python train.py --experts_per_token=6 --d_expert=32 --d_shared_expert=64 --router_score="sigmoid" --balance_loss=0.000112 --balance_bias=true --router_cosine_scale=14.0 --vocab_size=8670 --tie_word_embeddings=false --learning_rate=0.0103 --max_steps=5031 --dataset="wikipedia_en"
Below are experts of layer 5 (counted from 0) of a mixture-of-experts language model. Rows are named router (the router's row for the expert), gate (a neuron's input weights, with its number), up (a neuron's input weights, with its number), down (a neuron's output weights, with its number) and show model dimensions 0-159. Each number is 200 + 20 x the weight over its row's rms, rounded and kept within 0 to 999.
Before each expert's rows: "comes before" lists some tokens at least twice as common just after its tokens as in all text; "mostly gets" lists some tokens that are sent to it at least half of the time. This comes from a sample of Wikipedia text that the model never trained on. Tokens count by the router's weight.

# expert 4
comes before: ",", ".", " and", " in", "'s", " ("
mostly gets: " Pakistan", " island", " Society", " city", " site", " cities"
router,197,158,203,152,214,235,219,192,217,179,183,191,183,234,218,172,195,220,190,218,231,188,193,167,176,171,199,206,184,199,148,181,191,212,194,202,220,200,178,221,186,217,224,194,209,188,186,199,192,267,211,211,191,208,208,168,194,188,185,226,203,190,209,181,192,166,216,183,203,178,199,211,232,189,188,190,211,195,192,217,207,193,175,249,204,221,192,204,153,218,195,193,208,178,202,210,197,189,227,150,195,186,195,211,207,199,212,161,230,216,219,191,178,232,232,182,208,214,189,199,196,200,220,214,188,228,201,204,231,193,205,237,195,216,218,226,217,210,207,221,196,192,224,173,202,188,209,192,254,215,208,200,208,220,196,186,163,166,210,210
gate3,187,138,206,189,181,205,217,197,208,220,210,215,175,192,209,195,231,238,210,208,204,188,163,176,198,174,184,182,172,247,202,215,168,198,189,219,219,227,210,209,174,210,198,221,232,233,200,161,214,234,192,213,173,227,174,190,190,225,169,211,162,204,185,218,181,206,204,207,230,164,198,217,204,219,159,193,191,201,187,205,202,214,202,211,214,230,177,241,178,200,182,203,200,195,183,214,173,184,216,180,224,209,202,176,178,208,230,201,186,212,227,191,189,189,213,201,170,217,220,159,207,180,195,199,165,189,182,187,204,198,195,226,237,194,236,172,206,193,193,195,230,201,198,192,181,198,229,202,179,183,184,193,177,211,222,180,168,180,189,231
up3,231,197,196,170,185,242,198,200,202,182,207,199,219,207,173,173,201,219,225,213,192,143,210,187,185,193,196,205,189,188,195,180,170,193,148,215,195,256,195,206,236,184,192,185,218,204,202,210,207,204,194,180,180,189,229,176,161,201,201,231,189,199,199,222,162,195,194,185,193,175,168,214,221,198,185,188,200,177,204,237,182,229,191,245,217,193,192,229,188,226,209,216,204,163,208,237,192,179,204,195,180,231,186,202,225,213,208,175,204,180,179,187,193,209,195,153,222,208,230,192,176,207,203,198,184,190,210,205,227,181,204,198,209,196,230,154,213,214,220,229,220,198,210,185,200,192,217,194,240,178,173,184,202,201,234,166,192,185,203,188
down3,188,207,193,168,176,213,176,218,193,168,184,212,201,205,174,200,228,194,228,188,176,214,170,185,199,172,231,209,174,186,224,186,195,185,203,170,186,209,181,228,231,214,187,247,191,218,183,176,198,201,217,156,207,198,214,196,231,194,197,203,211,212,183,182,163,199,190,199,208,217,188,179,212,205,218,226,196,209,275,204,206,199,223,168,162,156,209,174,189,196,201,176,158,154,185,188,202,163,202,204,176,187,208,233,218,180,167,204,204,176,202,191,191,224,193,214,186,183,199,231,212,225,200,193,227,204,210,209,215,180,220,183,230,205,229,216,217,225,215,219,227,189,213,200,190,197,191,192,149,200,216,202,206,183,217,211,186,182,195,203
gate4,203,190,209,178,154,228,200,205,220,152,219,204,192,199,195,181,192,198,220,207,233,221,195,191,188,227,161,186,192,212,205,192,208,185,185,212,221,229,202,183,202,200,211,233,183,186,177,223,161,181,203,212,181,191,227,194,213,209,215,181,196,183,200,172,157,247,215,201,201,214,185,161,208,206,202,227,199,185,227,215,191,187,164,243,198,201,175,244,206,194,176,175,204,185,238,208,249,222,202,206,175,208,199,185,197,208,214,227,168,200,224,237,204,216,160,211,215,208,201,183,181,207,176,215,206,209,194,207,220,189,200,192,178,208,186,178,219,218,168,187,191,212,197,181,192,169,156,191,214,230,186,201,217,228,212,156,210,182,183,202
up4,181,189,212,235,193,191,206,179,175,210,203,169,234,206,195,183,200,204,205,203,217,185,209,194,197,226,194,155,176,186,186,210,183,222,189,214,197,225,213,207,202,213,207,229,206,188,192,216,180,222,196,198,212,210,243,243,218,232,225,224,181,172,181,185,190,240,212,162,227,240,154,187,165,179,189,214,230,195,147,204,196,221,198,195,191,200,184,178,219,215,200,181,220,236,175,170,222,189,219,209,189,191,231,221,200,185,187,174,212,189,243,221,204,211,193,172,196,217,194,194,224,191,220,193,198,205,200,210,165,168,201,210,195,232,193,232,202,195,209,236,231,187,201,209,176,206,200,210,217,145,203,215,195,194,202,202,197,160,216,214
down4,192,230,193,201,207,208,202,221,200,171,175,183,207,219,240,240,193,224,187,201,154,211,210,211,205,201,219,172,189,204,191,155,199,211,208,166,205,187,206,204,197,204,200,173,202,238,204,194,205,217,216,207,205,198,188,172,214,198,161,198,212,204,184,201,193,170,188,194,217,195,190,162,191,193,218,171,198,193,186,219,236,175,180,205,159,216,207,204,212,181,210,188,216,222,160,151,257,205,211,190,185,193,199,188,166,217,196,181,199,202,177,182,169,194,204,232,196,227,190,202,207,214,197,207,236,204,174,184,147,207,198,202,178,215,209,136,186,178,203,231,233,228,186,203,213,211,183,222,187,213,191,218,176,217,181,174,213,188,195,221
gate5,193,164,205,207,242,223,200,201,227,213,206,186,219,248,205,202,176,232,213,215,181,229,188,208,164,193,229,170,198,183,203,219,222,201,180,178,215,176,143,186,201,218,203,233,170,184,234,186,216,189,189,183,227,205,191,225,175,225,204,199,215,181,193,179,185,200,206,186,217,228,190,181,200,201,181,168,230,175,225,208,213,221,173,188,197,186,182,203,179,177,190,227,198,206,156,173,205,216,196,214,212,170,188,190,188,193,199,189,171,194,213,196,175,208,193,211,183,174,195,207,196,210,249,197,208,169,211,187,176,175,189,197,165,202,191,148,204,204,208,218,246,175,200,185,175,188,231,194,233,205,184,204,215,201,204,190,206,225,229,187
up5,171,216,226,218,175,216,167,209,164,206,196,213,213,188,215,229,183,190,247,184,164,186,215,182,202,237,198,212,177,181,205,165,210,151,202,170,230,220,220,196,221,209,208,210,176,233,226,194,229,196,202,201,212,193,228,196,228,177,202,177,182,224,217,197,195,207,207,237,194,195,190,183,215,214,225,180,187,194,179,210,200,178,219,234,158,209,204,211,218,184,178,203,199,179,233,192,214,239,222,205,172,163,202,196,210,170,198,212,174,230,194,192,227,202,162,174,195,216,227,198,170,231,176,222,199,184,212,207,177,199,174,200,191,194,216,208,185,212,202,189,172,208,177,250,173,194,189,214,220,177,206,199,196,213,185,191,178,217,200,228
down5,191,207,191,182,158,202,223,197,178,189,212,224,211,198,181,207,186,189,143,211,204,211,165,203,194,204,216,194,212,228,198,191,230,186,209,201,188,215,189,208,192,196,194,161,179,202,182,166,187,234,184,161,197,220,190,190,213,171,186,174,197,178,213,183,209,213,181,167,179,202,172,209,207,195,214,208,217,191,123,207,183,237,223,173,198,199,190,155,184,201,189,184,214,197,188,232,205,200,169,174,178,186,190,174,170,164,171,210,229,206,227,180,195,205,193,210,215,197,180,223,199,180,211,187,176,181,215,180,189,217,192,185,176,221,182,207,180,240,186,215,209,216,203,195,256,167,178,198,227,215,194,169,194,197,200,178,178,199,189,200
gate6,199,165,188,197,212,207,177,224,202,178,214,195,199,191,192,222,211,226,180,212,164,179,204,189,207,174,227,209,163,207,175,164,186,225,156,217,217,200,178,230,187,192,203,200,217,182,242,204,216,184,204,203,221,241,203,183,180,192,201,255,225,188,182,198,178,208,233,218,206,191,214,199,200,225,166,191,190,211,236,209,224,200,178,199,240,170,243,174,209,229,201,206,219,205,189,211,195,199,175,219,213,216,190,206,221,238,238,192,218,198,228,196,185,201,181,197,200,214,185,187,169,170,206,202,186,157,223,201,206,173,202,198,203,215,189,228,205,267,182,202,219,189,215,204,204,200,214,181,209,193,183,209,217,237,225,217,209,192,196,224
up6,215,174,212,191,203,222,210,227,261,222,209,218,196,196,174,208,195,206,171,194,195,210,223,214,200,206,179,186,202,221,139,178,198,187,206,180,252,204,179,212,204,177,204,236,172,196,206,191,224,171,191,225,199,185,239,208,162,198,171,211,195,217,193,168,183,174,200,191,209,201,158,170,211,231,194,217,224,207,221,215,174,211,164,185,216,230,198,193,181,206,204,172,186,193,206,214,211,205,233,212,165,189,207,182,199,202,191,215,189,213,203,189,179,210,236,194,197,211,194,181,165,190,222,185,202,193,201,187,230,183,187,196,200,204,181,232,203,220,191,215,173,175,208,190,223,167,209,190,235,209,163,198,175,216,236,225,204,190,211,244
down6,192,203,185,169,222,222,229,185,201,206,198,170,198,226,223,226,203,243,178,173,217,223,241,162,200,170,207,206,212,187,159,168,188,208,219,206,233,191,158,198,195,214,185,226,186,199,208,187,203,200,210,186,172,172,161,201,169,221,206,175,196,200,187,217,209,201,178,229,183,214,180,174,189,178,222,208,207,207,239,191,173,221,234,218,188,170,201,230,221,218,200,161,198,205,205,187,214,207,193,192,174,202,198,181,190,216,169,219,207,222,205,206,193,228,192,199,180,224,195,243,198,212,206,209,184,141,153,196,205,197,224,198,191,186,212,203,230,206,203,201,223,191,217,190,176,208,218,183,213,167,202,169,167,176,212,213,219,195,195,177

# expert 37
comes before: " was", " is", ",", "'s", " of", " ("
mostly gets: " This", " They", " they", " she", " It", " These"
router,187,149,225,166,223,230,193,172,222,157,205,182,181,205,225,170,176,170,202,240,227,204,188,224,185,180,202,223,205,181,157,176,214,208,209,202,201,210,175,226,188,203,234,182,203,201,181,208,216,249,177,201,188,232,203,181,206,185,183,224,170,212,207,205,207,192,216,198,197,152,221,214,187,211,173,207,244,175,191,184,214,204,184,201,195,217,193,195,190,196,258,206,205,194,164,191,218,196,226,180,233,161,200,226,200,188,194,172,208,213,219,189,179,189,245,198,186,217,167,188,212,208,222,203,196,218,193,199,224,191,219,216,182,216,202,229,203,205,182,204,209,205,218,185,200,217,169,204,201,223,199,194,207,212,223,189,174,163,196,199
gate0,170,148,219,214,198,204,208,170,223,200,164,207,215,206,215,187,220,200,180,200,218,202,198,187,185,190,213,178,196,215,222,154,208,201,224,193,213,217,192,180,182,197,188,230,218,213,206,195,215,219,205,176,172,191,200,198,225,213,180,225,219,222,197,172,194,182,187,201,187,194,168,190,203,176,219,196,201,208,183,203,231,206,200,231,154,175,195,162,194,189,205,201,193,218,206,208,174,186,223,237,215,165,180,196,202,163,196,203,199,194,169,182,181,194,194,179,213,193,185,206,200,187,183,181,184,201,149,238,201,213,210,182,186,191,226,181,183,159,218,204,221,232,248,178,213,231,229,245,181,212,192,248,230,201,177,194,204,201,161,194
up0,226,195,209,214,244,195,219,198,193,237,201,231,193,188,188,179,194,203,238,235,226,184,221,159,194,238,191,197,177,235,161,247,222,169,221,220,207,218,220,177,200,196,186,229,176,213,186,178,198,181,213,185,230,208,175,219,210,188,162,201,208,202,216,172,205,211,205,168,168,177,211,193,196,216,225,199,218,205,182,223,153,198,192,188,181,244,215,191,184,188,154,216,223,167,193,172,196,180,196,181,193,206,189,214,206,190,203,178,183,214,199,228,206,216,204,191,196,228,191,218,193,241,215,208,222,229,211,200,218,184,171,183,193,194,184,210,204,176,200,187,193,234,180,190,207,201,182,209,202,220,158,206,190,197,203,243,206,193,195,215
down0,220,175,214,168,201,189,161,208,187,202,194,234,199,169,163,216,198,211,205,220,209,176,211,217,205,173,216,174,187,205,188,233,206,238,220,189,230,174,196,208,211,228,206,218,192,198,193,214,225,178,200,209,190,203,209,199,212,185,220,279,210,178,217,211,174,187,212,190,206,198,203,233,156,210,204,214,216,221,191,190,179,211,220,200,216,208,237,190,183,181,221,193,215,176,240,219,185,200,176,204,179,243,192,210,203,201,183,233,200,203,242,208,199,178,152,197,199,228,217,197,187,181,210,207,180,187,220,195,224,238,181,219,212,198,229,231,171,219,207,158,183,169,185,229,197,193,225,197,203,194,176,190,231,209,198,195,199,181,194,205
gate1,231,182,239,191,220,192,180,212,247,189,192,211,221,183,218,216,196,187,228,200,186,195,180,191,181,167,204,191,222,203,199,199,205,171,229,164,192,198,246,210,211,199,172,217,216,210,217,222,203,195,194,191,176,218,169,186,229,207,239,198,167,214,192,148,225,221,196,202,218,230,183,194,153,236,204,196,170,229,169,167,175,204,217,210,211,223,184,180,201,216,205,210,201,225,198,200,192,205,227,183,204,218,222,186,208,186,161,189,204,209,244,187,201,218,214,190,218,178,199,210,211,187,236,185,211,212,224,193,157,210,203,227,200,217,192,206,209,195,234,234,181,201,158,214,197,179,191,227,197,178,188,195,213,191,203,193,185,211,183,159
up1,163,196,237,190,190,200,189,187,222,211,164,191,266,186,249,169,175,235,205,184,211,169,213,215,209,198,231,189,185,151,199,204,208,183,188,214,198,234,183,216,204,196,238,193,205,183,196,199,172,209,201,198,188,179,205,209,181,210,191,186,214,158,184,200,178,225,188,214,223,190,192,204,218,202,229,145,187,209,210,196,226,215,235,200,157,209,162,213,199,186,211,197,199,195,218,218,162,183,193,221,214,166,201,217,211,191,191,203,176,221,203,147,206,234,204,193,206,208,203,220,206,198,185,205,183,221,185,217,230,176,221,217,182,196,235,210,195,190,181,191,212,211,174,182,189,186,209,197,203,236,197,188,197,199,196,228,181,229,186,190
down1,205,204,180,230,169,180,238,184,193,250,210,226,194,156,170,212,241,218,183,201,194,215,231,231,177,251,181,178,205,184,188,203,177,202,193,169,197,181,183,225,190,220,201,212,173,197,210,197,197,188,200,208,190,170,230,209,208,179,207,204,191,201,209,177,218,216,232,163,172,188,186,239,174,208,222,213,227,220,223,233,198,191,211,249,196,201,222,189,229,198,184,181,209,217,203,196,184,185,194,201,213,229,217,230,168,215,204,205,232,217,187,214,214,192,172,194,182,176,189,191,206,190,211,223,203,191,218,203,171,195,212,199,209,154,210,175,190,191,163,218,201,205,221,196,222,240,223,199,174,226,200,193,217,208,169,208,228,198,182,200
gate2,214,201,203,170,225,175,202,170,200,190,189,214,204,160,192,202,208,211,191,192,185,222,205,212,188,179,199,235,212,201,197,165,204,171,220,225,226,201,214,218,234,209,202,160,194,186,222,186,209,193,191,234,206,203,195,212,200,203,184,214,211,172,233,165,213,191,187,169,200,198,216,193,233,186,212,192,190,219,174,175,225,181,166,206,205,239,203,190,229,192,215,190,212,211,202,228,179,198,186,188,196,226,179,153,166,232,211,198,203,199,184,195,216,200,182,189,173,193,224,238,180,198,222,208,205,246,211,196,206,192,206,190,192,214,149,180,177,221,181,146,177,185,214,220,168,221,205,188,189,193,167,209,208,217,205,167,208,163,150,207
up2,213,241,172,207,161,182,204,172,205,225,204,196,219,195,187,199,200,201,231,182,190,200,201,193,163,227,207,203,195,199,198,201,176,170,198,223,206,175,229,189,196,190,237,190,192,213,216,150,227,229,197,184,219,199,212,178,189,237,210,202,210,172,195,162,230,239,221,219,177,183,156,236,228,203,205,198,199,191,194,195,159,222,209,211,211,210,209,184,211,198,180,174,186,190,218,194,188,209,174,208,186,189,206,179,210,184,223,227,189,198,180,163,180,228,197,214,194,186,214,207,217,169,203,192,208,198,220,221,200,186,178,218,215,172,175,162,210,195,195,200,179,173,236,179,213,182,255,182,177,188,202,193,183,233,201,160,194,170,172,202
down2,179,174,199,180,244,180,170,188,185,235,205,182,186,209,213,208,188,174,247,195,182,218,173,203,221,203,208,207,192,198,182,190,208,204,209,230,194,209,206,208,167,205,192,175,191,210,219,202,218,209,198,200,224,190,187,156,174,230,192,185,209,180,188,210,159,212,207,200,165,210,210,213,213,204,216,200,164,187,256,190,180,228,210,201,232,208,177,194,178,229,205,188,198,182,229,195,180,216,199,196,167,222,247,223,203,176,223,210,168,180,240,191,209,189,180,159,205,208,184,218,194,193,161,206,216,194,186,167,174,227,179,187,207,178,178,198,195,223,164,178,209,198,215,189,205,212,231,162,209,221,249,207,177,189,192,213,199,207,202,191
gate3,223,169,202,165,170,200,198,194,192,168,207,207,193,224,216,198,174,206,186,217,248,213,200,194,234,203,190,198,219,203,236,213,199,165,189,202,168,232,174,235,178,230,216,230,213,164,217,205,236,182,222,214,168,195,192,228,201,213,156,185,211,172,191,179,194,150,205,223,182,170,196,211,195,173,188,186,195,219,188,199,219,199,225,211,168,215,193,214,193,172,205,210,194,172,208,181,178,183,178,179,219,214,222,168,220,209,217,154,204,206,198,195,235,201,180,193,214,189,180,199,201,223,171,172,207,241,194,189,201,198,234,209,185,178,225,198,202,182,194,198,221,210,224,175,221,216,209,172,221,212,194,209,198,198,176,208,224,229,220,179
up3,196,199,199,147,209,218,203,174,203,174,178,203,160,208,164,190,214,222,181,197,206,222,185,219,196,182,208,233,218,190,190,200,214,228,212,198,198,203,213,190,152,181,227,189,192,180,192,180,193,164,224,219,216,199,224,218,184,181,217,193,236,177,198,204,188,187,174,231,187,178,214,201,237,204,236,195,194,240,173,164,216,173,186,172,190,192,214,212,188,171,230,205,230,177,211,202,226,214,187,189,169,227,208,175,212,227,213,175,206,198,236,191,184,226,208,196,200,219,171,228,205,182,201,217,200,213,176,196,179,199,212,163,192,221,193,182,209,239,190,173,168,248,190,190,220,210,211,186,254,193,183,206,195,206,201,202,188,193,190,205
down3,212,211,196,229,178,188,198,199,205,242,236,194,212,172,206,181,234,191,197,177,211,197,194,162,221,197,245,183,205,195,257,208,178,221,208,197,183,159,208,191,190,191,225,209,218,168,180,207,225,181,209,222,173,192,157,181,205,217,237,187,230,191,196,181,197,193,200,204,163,239,186,209,192,221,203,231,212,195,173,196,202,229,176,190,207,235,203,191,187,211,179,214,231,209,155,160,192,194,209,186,170,217,214,184,200,192,181,182,206,228,194,186,186,199,174,215,229,180,221,200,186,205,221,233,224,228,226,194,226,231,202,191,192,213,192,212,184,196,189,178,211,211,228,209,206,169,197,233,202,178,158,202,210,209,225,193,205,200,216,179

# expert 14
comes before: ",", ".", " and", "\n", " in", ";"
mostly gets: " politician", "ations", " studies", "ilities", "ments", " 1973"
router,222,138,195,186,233,195,189,191,187,177,163,193,178,206,187,191,196,201,161,181,199,200,210,197,199,150,206,224,196,235,164,198,183,218,214,189,191,206,162,206,190,187,221,211,196,211,193,198,222,214,192,208,173,213,214,202,165,184,176,226,194,213,203,175,218,139,214,189,193,173,195,192,191,191,210,195,206,196,190,218,216,213,204,227,191,211,171,194,176,235,224,216,190,166,190,219,223,200,230,188,194,232,184,223,196,215,218,175,237,184,207,198,197,235,214,170,177,205,177,237,177,215,202,199,192,225,203,200,243,184,171,192,212,190,185,211,220,227,180,197,201,223,231,183,226,182,200,174,244,195,200,218,182,211,194,190,178,165,212,208
gate3,183,146,200,197,219,193,172,224,201,190,220,176,222,180,192,233,169,215,180,198,188,188,232,227,205,185,243,199,170,205,196,212,204,181,207,181,194,199,199,192,208,153,185,195,205,164,156,217,219,168,179,162,193,184,178,229,207,223,200,194,207,224,218,211,193,200,166,185,173,217,231,203,221,209,213,235,222,221,149,176,175,199,201,208,208,190,180,197,211,213,180,213,189,218,203,183,175,208,216,217,203,198,168,223,241,194,236,245,210,205,201,218,174,194,163,204,219,225,190,206,199,206,186,207,235,194,182,224,223,179,206,179,169,197,160,182,216,218,199,217,214,200,194,210,214,189,183,218,229,198,198,215,191,193,207,207,216,210,223,176
up3,188,134,224,204,198,178,166,205,200,199,200,186,208,210,185,238,209,201,200,180,209,194,208,212,165,162,170,216,211,200,182,203,166,225,211,160,177,227,195,208,186,184,224,192,219,197,181,196,213,200,185,159,202,217,195,233,202,192,197,232,190,207,207,216,198,192,218,206,197,158,210,191,205,195,193,230,230,207,187,179,207,201,184,204,208,206,206,208,185,242,197,219,219,173,178,221,203,229,199,243,191,187,228,203,193,187,197,223,248,185,230,225,194,207,191,196,229,222,191,238,213,206,202,212,194,213,197,190,218,175,165,208,177,183,204,178,185,237,180,211,184,183,177,194,206,180,179,229,195,194,187,179,169,182,238,215,215,236,249,180
down3,195,152,209,191,191,219,229,224,177,207,209,178,125,215,179,188,211,186,218,185,192,216,189,159,210,180,179,205,200,199,180,184,181,195,213,170,212,175,209,182,179,194,191,213,217,201,190,220,194,201,220,196,185,192,184,218,194,218,198,213,214,224,188,165,219,187,222,217,180,214,225,208,198,200,246,167,170,232,204,172,183,157,176,207,216,191,195,198,207,180,210,218,181,213,237,187,196,210,195,244,231,207,204,195,213,184,197,211,211,208,191,201,211,201,211,205,205,193,203,212,200,195,209,196,224,113,210,175,189,210,214,213,208,197,182,223,224,218,181,195,213,213,210,186,205,201,157,176,233,182,174,230,172,214,191,224,212,203,178,203
gate4,202,185,212,188,178,193,186,194,221,187,212,214,218,212,226,153,200,196,220,195,227,235,163,187,210,178,187,196,178,217,206,205,176,177,212,251,177,188,188,226,180,181,198,212,239,184,192,146,190,235,192,215,210,155,190,212,225,205,205,181,185,185,248,196,188,165,190,183,185,198,187,198,201,156,200,191,206,201,214,216,193,195,193,192,205,204,171,234,145,218,195,188,175,205,203,184,195,180,217,175,177,194,235,188,210,190,204,183,223,210,192,186,198,201,204,193,194,200,181,196,224,158,188,221,215,211,234,221,227,194,223,244,203,216,175,167,204,218,184,232,207,234,195,217,182,204,230,197,212,178,219,201,198,236,198,184,176,209,189,183
up4,207,196,209,203,163,220,197,203,192,196,203,196,235,204,192,200,199,181,201,203,193,193,170,171,187,174,180,231,202,211,213,189,183,158,207,185,210,222,201,180,211,202,179,216,197,228,204,218,227,175,190,196,222,228,176,196,210,191,190,193,214,205,215,207,211,190,184,227,187,182,198,228,198,214,169,177,162,235,202,231,193,199,194,213,197,180,185,220,204,240,184,242,223,191,205,202,177,180,191,196,178,210,198,170,172,180,215,178,195,221,185,189,181,204,252,174,172,200,254,209,162,196,148,208,169,202,210,210,187,250,245,195,205,174,205,180,213,210,184,158,196,217,218,206,201,165,195,213,170,172,184,198,230,184,220,194,197,225,195,176
down4,186,176,200,179,179,193,183,222,228,170,207,186,206,170,188,206,218,203,175,197,184,224,204,206,229,163,172,196,193,168,228,171,209,184,208,184,200,211,175,218,216,202,201,211,198,219,229,147,196,175,182,164,158,200,209,183,219,197,188,198,187,190,211,194,191,167,162,215,214,208,206,168,230,232,178,196,191,214,255,197,155,199,169,179,206,185,190,202,205,202,200,209,214,219,220,193,201,180,199,233,195,193,203,197,184,197,198,214,218,180,187,190,178,237,216,186,188,171,180,154,170,176,198,154,218,190,201,219,215,212,182,174,225,184,230,190,188,182,228,237,210,219,194,185,185,178,175,188,162,197,189,198,185,201,169,216,189,201,184,196
gate5,213,182,162,198,243,165,161,178,187,216,183,236,158,191,178,185,221,238,189,196,203,192,206,201,219,181,190,186,234,209,203,190,185,194,178,197,215,203,224,172,186,198,195,198,207,197,196,265,203,217,212,221,155,215,191,172,235,195,181,217,212,204,211,128,224,191,220,195,197,202,212,197,154,203,236,223,218,202,211,186,184,188,208,212,227,197,180,228,201,243,240,188,187,213,195,212,193,199,192,200,194,207,201,216,209,170,233,200,228,187,197,194,217,186,177,206,176,173,181,212,241,207,197,210,223,196,217,208,194,210,197,176,223,198,187,178,213,215,213,178,196,199,208,180,222,226,198,186,165,210,185,182,214,200,217,228,212,194,199,197
up5,226,182,209,183,169,217,242,174,188,201,235,238,209,203,213,198,201,216,212,211,183,242,207,193,197,179,228,203,220,186,227,235,169,199,244,202,167,224,192,181,191,214,218,210,197,205,141,223,220,177,195,220,169,194,228,207,192,198,229,204,189,213,204,194,208,189,227,214,191,146,181,199,215,214,200,184,187,188,188,179,195,240,188,207,180,185,184,241,160,192,198,202,182,192,243,196,205,197,211,216,209,216,181,223,211,189,160,222,194,226,224,165,218,213,198,213,186,212,243,204,190,181,201,219,229,205,200,189,168,191,171,188,178,189,202,162,207,225,199,224,181,205,186,206,225,203,226,179,218,196,191,201,223,197,195,191,209,211,187,211
down5,214,179,198,202,195,184,186,195,191,208,219,217,193,167,221,165,196,199,147,203,170,206,202,200,204,200,207,179,186,211,162,169,243,223,178,188,223,183,199,192,214,201,198,214,191,205,212,203,251,211,211,157,194,198,177,199,200,183,193,188,198,233,195,194,215,198,204,165,209,176,249,215,186,212,210,185,196,206,208,240,187,237,208,211,161,215,216,179,227,210,192,213,183,239,172,196,189,208,194,215,167,196,225,192,208,189,236,156,192,217,188,211,221,220,173,208,172,232,187,203,185,217,210,181,185,228,194,205,193,236,212,206,187,208,207,216,196,164,209,211,192,164,227,198,173,232,208,200,197,167,244,215,195,206,167,225,207,217,225,216
gate6,207,190,192,207,168,202,218,217,192,206,207,208,200,199,184,211,192,247,213,224,194,203,153,203,205,227,180,184,145,200,172,169,203,192,197,195,183,175,212,211,206,210,197,171,191,191,237,207,208,235,175,211,209,222,168,194,199,224,206,234,200,207,182,240,187,195,185,216,215,222,211,196,184,210,213,242,202,181,209,215,229,196,186,212,222,195,197,230,211,186,174,191,200,223,210,205,236,190,188,217,198,203,194,190,189,191,188,185,217,197,164,165,153,182,197,151,189,195,197,231,212,184,215,186,189,216,192,197,209,222,206,194,225,172,197,191,207,166,225,214,169,171,191,187,218,171,202,204,170,175,225,163,164,233,248,230,207,185,218,201
up6,198,169,189,209,227,168,191,196,182,176,192,194,187,213,179,193,197,186,223,212,202,183,184,194,195,219,202,216,184,178,208,199,231,218,188,170,193,195,190,177,170,203,177,200,210,190,225,201,216,173,206,210,202,203,186,187,197,212,198,226,229,199,193,207,175,245,212,229,204,206,222,225,216,194,225,228,179,209,234,251,174,193,159,224,209,150,165,220,184,233,214,173,207,194,215,211,218,260,191,220,211,170,167,189,224,211,203,236,172,216,195,206,220,213,192,227,197,221,204,227,211,189,172,176,204,209,171,202,191,159,187,218,182,205,223,193,205,219,185,162,184,202,188,186,175,195,202,207,188,211,185,197,209,220,182,172,213,144,203,197
down6,213,200,181,200,225,181,202,208,179,171,185,184,199,180,203,190,203,187,183,219,232,205,179,210,199,232,222,192,217,198,215,199,204,219,194,185,208,205,208,190,161,152,207,172,236,149,221,184,169,195,242,202,230,199,184,223,200,207,212,193,196,175,204,209,209,218,199,177,187,182,191,250,205,174,184,191,185,227,208,192,169,202,209,222,209,191,213,221,198,184,203,183,216,226,205,251,196,200,231,168,211,215,177,208,193,191,243,223,196,207,223,201,211,233,180,221,205,195,199,162,221,173,205,207,212,211,163,196,233,250,198,218,239,186,196,191,203,211,198,217,222,241,184,210,172,204,203,159,204,222,197,211,188,180,184,194,220,229,171,215